{
  "d_model": 96,
  "router_score": "softmax",
  "normalize_top_k": false,
  "n_kv_head": 3,
  "norm_place": "peri",
  "norm_eps": 1e-06,
  "rope_fraction": 1.0,
  "qk_norm": false,
  "init_std_up": 0.0514,
  "init_std_down": 0.00623,
  "lr_mult_qkv": 0.4,
  "lr_mult_o": 0.694,
  "lr_head": 0.011,
  "train_tokens": 715100000
}
Below are experts of layer 13 (counted from 0) of a mixture-of-experts language model. Rows are named router (the router's row for the expert), gate (a neuron's input weights, with its number), up (a neuron's input weights, with its number) and show model dimensions 0-95. Each number is 500 + 40 x the weight over its row's rms, rounded and kept within 0 to 999. Numbers have three digits each.
Before each expert's rows: a language model's description of what the expert responds to; "comes after" lists some tokens at least twice as common just before its tokens as in all text. This comes from a sample of Wikipedia text that the model never trained on. Tokens count by the router's weight.

# expert 1
It responds to: Table cells, opening brackets
comes after: " |", ";", ":", " /", "}", " –"
router:506484510568507523489465484511501531524493481483513506515488509509458556494513511416428478563422550513570585566503487479494490460482550476567503496607424445447457578502560570557479510474506529443539503462475473533523549536515432493470459511446510480498459534552480513512502463532499412468
gate4:460515540536478513497473530439537466467456503493515461418451473552465468582477561567467525519467533542470564481422456494534558478463524428515513502498427513525491446433558472510527506500491522514561428526426401468453487487496515551538501496496505516541553505496472506454469468528448489410
up4:512459480464518422488456515521489470487524510506505526501505440564549498373601518515517497572557473524471408507461517484473488508500526496517480561511468518511474478490436487520473555514393467468547507526531573472522500493407551489465458515452517521552458554508515518543535530437474453540
gate5:425429470516591499479410418455404471548469517549468457522435448494558459507512531537542523493548560493487512466506506490502523584469514515545469465492528480433542497511519543415474497478590468514501481539459460479474542545494475490480444511523497530485515504570468502447484505559537466525
up5:502460489515436601511360541459413477537523530559460522505438515428484552499466506515549520455487536490524570502485457547485529445583575551487504500481484460496493463504467513502485487483487487514549505510469509496501509545515455524498557524579454583469539522557465449483526534522496473541
gate6:513519521458541499551486522430438498542479548515443470544471520399516485458564499441496555523499519469507511527529556446499501480563502472511515443504558450502436514545538493498522545530500484479452538499549542584538512556555454577476473486386515502456498473397539482501444490505463484489
up6:421455532516522493512545517492464567490464520517524471514476533538445478527497561499486546423515476506502565526533470465582476450516610489565483516458546538516499513508550528534435447436546450512472535522515471471461500506500531575499498542519468447533480486539477464507454356522475524541
gate7:494532587550528518491556488496494557526544499468608566485531496488473575430461501521527530528445460491506514579543496527500495490500491441459489465479560513496490431517495522452511436438462442504461490498519465514516566477488456500509440492474495509441584529479504537556453596450454429498
up7:438549524511483497555539458491440541523468449524467551512506575485509554493459506481482525524459507512558554507512420491553486508589469498474463469493484492530466464489574496483435577467531505538420551416492514488524501520554466535461432494423543470476555549412441532498444479518489471503
gate8:524517556486476488538455439446510576562547476459512522529542529553564534476407600476467515519532490512486512475442447530516501454565531423520491507592497489469475545525574549484412490526500478544492492510450545498477484523539511434471522605524499440482499546486468501509516481465484528520
up8:535511535548485532519430510399435568471495533549485541477468495467422457481517489537522509469496439476478397514461526499568485612508487443558490485482519486600448478433478536492484493519510554474487460427479453497461545510488541520442489502510536498456474517465574493495544522535480467491
gate9:499520504530502576453519467471563477468599467463489573499492512450518586554460497463558595513507487508479459553526467512489532527530467526485477510493544488442490537497583488494490528535570509495471558464457520550457497477473482519544476511463567500452625489516428572542486517478540522513
up9:471489486439508507496528564475440532496465493448546491603488506501507518492452553460487467511597466502577549543457502506531465506504492558443471431458481501504499536514527514458490488495458528574474575404501490473471523550507525511400527539439505522521559540477462519579513512504571438511
gate10:504589549550520462493478520500479504461479515495535549486494472497451552515531499554478522515541539531459556494504487471466484477464462491459524465551501456488558504405503558540467500376556502467532462402513466538484477564536446523536566499520440440558441441450503556529468504481544529516
up10:467613479478506484531529450513487487520517560587552400485538437465451492545540505514437568545476546549458430524583516531490455514469495514467532513536565459517479474513548509467569571525532511503501452468479505512509502549487451443481490486456569448461510455513508453544471458519484461507
gate11:491483551529457558480483541541483483546502527479579548459529564453498400536557488473475450508508516559474575492491502531543475518559495521549515474481515446537482514515571501497490514500521532522561459487538443519406589500502452468488501449511506527511421534542568434451431453452502455511
up11:579578500462503497545451550462498564526476519477564480500534506482534528511561445540578529481515533525578468440532507491475564506490486504509527494567565536522556488434461481451541467499519461482527423578552417497553488485477531460563508560523500508476541491524526538442462530450522476449
gate12:545511444474537511487500571510624507488407475501525525634503470504486505498509553455540563590454493480469534475496450483492587529470486496573468523507448463489483515499533452536434492538532501508513520495496533434485518469534428482467493456494434501563444533486520484470465502532541474503
up12:473455568478518542511474501382425499454551458451538515535518565488460479462607456468484530454522510551554530457507463477557499461524464468463530464491481448474551547517447517490546474502551469462472526480469526517490473449591542524458524497463529525451486423489514527523444434494526464530
gate13:477545476488490501541484483546567562503526488413473421426467509490504524494467503510490448476511548559487466508507501546623514520542478490475474485532511446476456561444504448489543527548451420491499467518465469554450553478508417519494487580524496507549572564525441476519504549548516537538
up13:578474502489524465448539546516568477461512462526488504536546495529475501508533448528491543482532480533429537485464487438456452551551478563531621420546502621529517490479551502496508442500521518438513455510497442488500552509432544485548500447508510463476485467513473492526506553407504503473

# expert 0
It responds to: Math and table symbols
comes after: " |", "|", "0", "1", " (", "2"
router:537506551498496534510508434576512496494486481417532515519520520518464528476579465453473455531471577446555526530536496472476589454511527459508448475546485413497501605475565591486472529530547542440554463484438487510508533548509398493477486514437487505536481512507470489549492475519499489488
gate3:471520574462538512518536393449560453504480552436538431497488387531496482518519528481516514450472515516512470477591502493519538470529438508509506528524554465481535599476487510484444491459557432494510513519523489511510565522504548442529432516493487549487516485562528450539499596508503506463
up3:535440535516483489517525550500506479571540487543488583530475519503527426463543484484540482492495475470483428502519493563519400489461499539504502475547512393415551497578565419524528470465481531461507516509539487522451526476493423428478457541443521509471455508539563483502520509439502551514
gate4:510498481572484511538612453426499519537520547463519483446540498516426532553509545435522468516549463535504551556478431500455500524551464505420557465523496447449438461484515519490462500564537554532486417487441478506525454581487473480488487499470489471503509502492542433523498570519566496509
up4:433506549493531547584443508454527497516495510482521476493490478481509521481462523544441519451573509455495536429509561490543462604546434544517513527559547489491530481427488498575506481430571477461462450485514449517566577502494510570537473533509533512560509454467525508539546473433519518502
gate5:530542625482591511538546513520507527425478489515524560489531453403462497533548513462514516487499542549456493480491456520459488478510492420527468485530540515502529444504464455473520476508542553446531453516438449482567429496540488489441412567491508557496455509576481533518514478472520493513
up5:468492538489426487479495548537514439437475515529517569526454486571522528478551503559499504541488479479476470447462522428485539527541460483518415518464517506491460567473540618442493485462526516452496456420538579539457515500489446492519519474566483501521465503504477518488533430531440592502
gate6:464557469451433509529528583493550561429435446488570495546579517498485509484493502458511493538570521470475494540511471455532530516495599539479420465462505495431471505514543551400465555582560552457533514532542510460501485538460448476510470532554500482517502507511485465482494535519514477501
up6:534513487463568478511469473534477533512513497490495422483456459572520625470475511445521571464538477516543519526503547517486427430506421563544533516494519532542457543525526491541525444476466487498483456461512510529551472561478557521451520478473563438554570530457497539517414495513457516475
gate7:525561454509467500461559502456490463512536533525447481472509500476549466488502493447525559514545557539502492468522499485521504548492439555488455532504515439539388507533525517484423579498489504514529455510440481480499394553610453520469484503504575562541521426520486494515510480457483417490
up7:486521475476524539502440537526478463399529469533513503537411484501462552593459454493543521595526551568501553494537478550569503527562538480487470528576452499517514489472473462524526492544556520495541486474531530515494544463503440514467498585465483454421508541465555512477531548451520538513
gate8:544554426511509498580511514478510470517521561468491451508556443531520517465494467457543473587559527455497494515519532467525579516485509509475432506427519461498549570497479504446529525474490541486477468566518467515512466538460482518502406516503528626465502458457470561547553534534478467442
up8:509463482492470527545466445503478420436473583461523562515432497520476478466492449495549482559445492515489542514488518470484495505470489486540508380492574527466490482453528551507461420454482514548522500595546488516465529443484491513527474467459474557529499476524508477611555530487565492444
gate9:519484539417497481512540440553435494510490452514510527477533495476519531447546550428536541547452612502555473535500502461522547555554526522528444504486481527482515479457474445479465513478535552422517488456476410539505490524481495480435485539474387458556532517489545492448469504540547456520
up9:448478504456535535519565452515559495538513543507533519574529534460535509460419568505485448539545502481458531485562455501496462515527471509488459464500493504486601583492507504495533558508501468525520572527461517541450469491506496552530468463441496490433563525570513602490494571470538424476
gate10:507533444479524547546525455494497509544506486516534522467484588484500446558497543442481454510580546500556520485510455526498542510524406573490472519510513500555563550414546522515488549533566582512557450568465459527468461525493459502504508418468503503556477462426456473524479510560536504492
up10:504467471489443543472466533500526517469546437533416548565568491432524494493500506529499477452548520554519548556572443434506512533503529491615516508528521544510465506496430430457523538503518475481438482418503507523455550474524540502563495545559491573512512526465548453515512556470482545505
gate11:487491491539524530460512511526474541519515505506418579496528536496449452450540500647437493512520528437504529456484498421543611446470463527510482524558489451467500541520494522459535506473526461449529520546524508501553444501477491590467457514531448479497490513475513569466516497494585532486
up11:460518454481533490508541437505559448502446470524557509467458515552537525547460519467510564574488452542445545534463467484475465463483535440470459567471511531450430513441517446547470461475482482571440547541580501485482505516527434508534480474465539508513516534487420481564474428501425527480
gate12:509505466432508506492587481486632537412525445427460464523484542490503474496565430471553478496449522531429467485483431528461503517476574499497516484489472486567493498509553548511462498485557564536525588495498509542493553459488477508507507444548501565519485540452503433470500537502512456500
up12:460497506481446563475492484545538423477530488447446493456411449480508479549518535457496516514476467501425482474422476481519486517471526492507520530517595543481497481548505526550488571537433451565535474532460438486503555459545549503449479490515506498554551418475541390461465480507531524524

# expert 31
It responds to: Space before numbers
comes after: " |", ",", " in", "|", ":", " January"
router:557477564527498547478433492592522546505494473493518513500467567483438585464529496456487499520493602509499564561542477446494495498473518419521514533568520432441506529473542550504472495506483512409540503479459475491489556547541490500465474503396487485487477499588473465523505475570488498473
gate4:512604560553537485480534565525453537511478474581494484527451605527451488427539566551479532484496501546470455488535514522498475487509492471475470522566494413523529541476500467493459492502544496556492474454497435488505392502524479480437532487495556550464470562567481441498475479515503518544
up4:505533511420523520541501528473569481476562558500490477508467398514536486462515405523548568503400503540462498564543569508458537546470564520522560488468499478557554552465492540496520432569455516497497508475509427555502485507501541518588517502496521478429529535520473510486483479486538532513
gate5:465478537523491495492475541483502576478499486510508516477539542479547478452471486570444529499418548455511525498534533483468532493563477461497522534484556519485534481551446546502507484453451555557457411532431510479534449590459438487519501421507504525532493504498539391512517607564469496494
up5:468423518441508542492501441525501448476524544524495529513498463511429512513593535496486517376437446507501522500478494506529488494539457552502587531573486537474417487486466497525441440495518441578565504543478432505493564549531540506432553486506502478522450502495480501446501531520525471541
gate6:505505515475515585531409507523509473447576470495499516532562505453483464494520471530508562569421510543538500541520525551514471547462548486496530485560536462520485410443469418506485466586494581521497460618521539539460501516539470472496532515453508503491472478554482522495471506559457479475
up6:464425531488503505555498565555458490446534510507489466511508424440393550472530467587499507473525532482457501462454459474452525545508517556482540498511520450475507493559472533490514610484486537489548484481552534521572516569476465545514455458498562563574531505514514460439510519474476456473
gate7:462489524476560621513547428494530506437410543467494441489486404471531502467505518422502454466495472456472549552568478506461458481502528474480471484483477419448515492519481414485503437516512472509539458509434472505523493506443494456532563516521518503542525430487451519570477540512515472474
up7:432576573549526550453468568498502545522516523458483499499467501538507463413470507474574493408513532475510530492522492502484478496420525452440536422536486409454522508441482508507468448501501501521549479536452544445424480496472432545457481521514508483501562432481467461447499545499506543495
gate8:558486508483538555539507492449489458564487532502521479455431515494522510457540492498582493565488501559467461495513461463553477429484485497414460518485533477414473573489441487460462452473523544554519507487490433526522461534481444453524469455574556536444528505468484458499504525563472589435
up8:541528515453508533399512579428527470460439460520529547513483480540508535524503432552504497540526520528485466520522531435454496487516544465428404530535442502525519499521529469523585511464527545479420518491473443472497478469497575477510590493468491458503445532474485460541521580491498452546
gate9:503423459503480490524462485587500554483541506554519568508568512496504557492516454507456572552542537548436515506473485442577485617485528505529502548552501555484501420489454442490478538506493566521507456498485419505556510457525539529498452536450478500496577481503510513491492418502499452521
up9:547535512514563449494547495443564485495523427584443551567515471496483536531447422508470464466497579532499502512491526450487500549492546503402432465534452407544455409474561482552482523498500554478477466472509508470432501487458483493520492481497499524418545547507501512515489495536508475458
gate10:476488549530496528556467616529564444473485529523462469498527510465481475522457507447482535531499493437473574510512481530468523545422485479504571516520480487383553567413505518490486501569411511505497524552499441529540456528576530469504490511551506522546477561475463440489461489474498498501
up10:521515519439531493499505509475471454450518521539521544459533499478546516491567521451514475516493497524507508570578556552434508487479460548402516495508593535400481472529456509458491515478461506516475480483471545429473557541469479529485446518465463458515524584586567449514428499527512463555
gate11:474454562511522532462480547529530470481509498511503501474452514516409461524521559438492525517466564441492503494533498408481560474548459487476521545533544498475530522519424445378507547498471522504460532465518538484397517478544523509554461497509468476546482481519411495492602488509537459457
up11:483474504478492467405491480468529521545458551515485503469460445532430451569541475556534509488457442501460526515520485498440515464503516513488553484588496507465511472511439513537493497471482529532433467456485493430481471527468587527554450544438457483507421473535444558466540419546551436535
gate12:577516451467500513497442453511496564531548506464485510507441564476528508546491507589478502512515608518478531560486478490503541523475528552566491485461534479410560511548491505510525486496532596428451474578554508424454452454468465551423522515510519521499471465473471482524511547540499531511
up12:565503468517488608594504500501487444570555492515452546494526531512447545470432457519533467517491487415534512547480455507454392500480507461470539507423514504500441508524519543551492509463454481472444482562463516570542489493486522455498502544463497518497519426506500586526530500456454458509
gate13:569393526454537510463528433501403507474528539485582500490437543517519485492512480497497478516431460524543471474562480506495531567472531566457486515509539447473481522511549523540400518473419515484444476548432449561445479472466483526486513487416524446537525472504483492512493463482534524475
up13:480549475474534427540488466464514501540551466466497486512503478484580535484505496542419515554529460496419460444491432482539477557461506465501498514486424539515459574514483472439541552525548527514518576475529459495452539456489428495528466546488504457490539492464490462585569545534601496492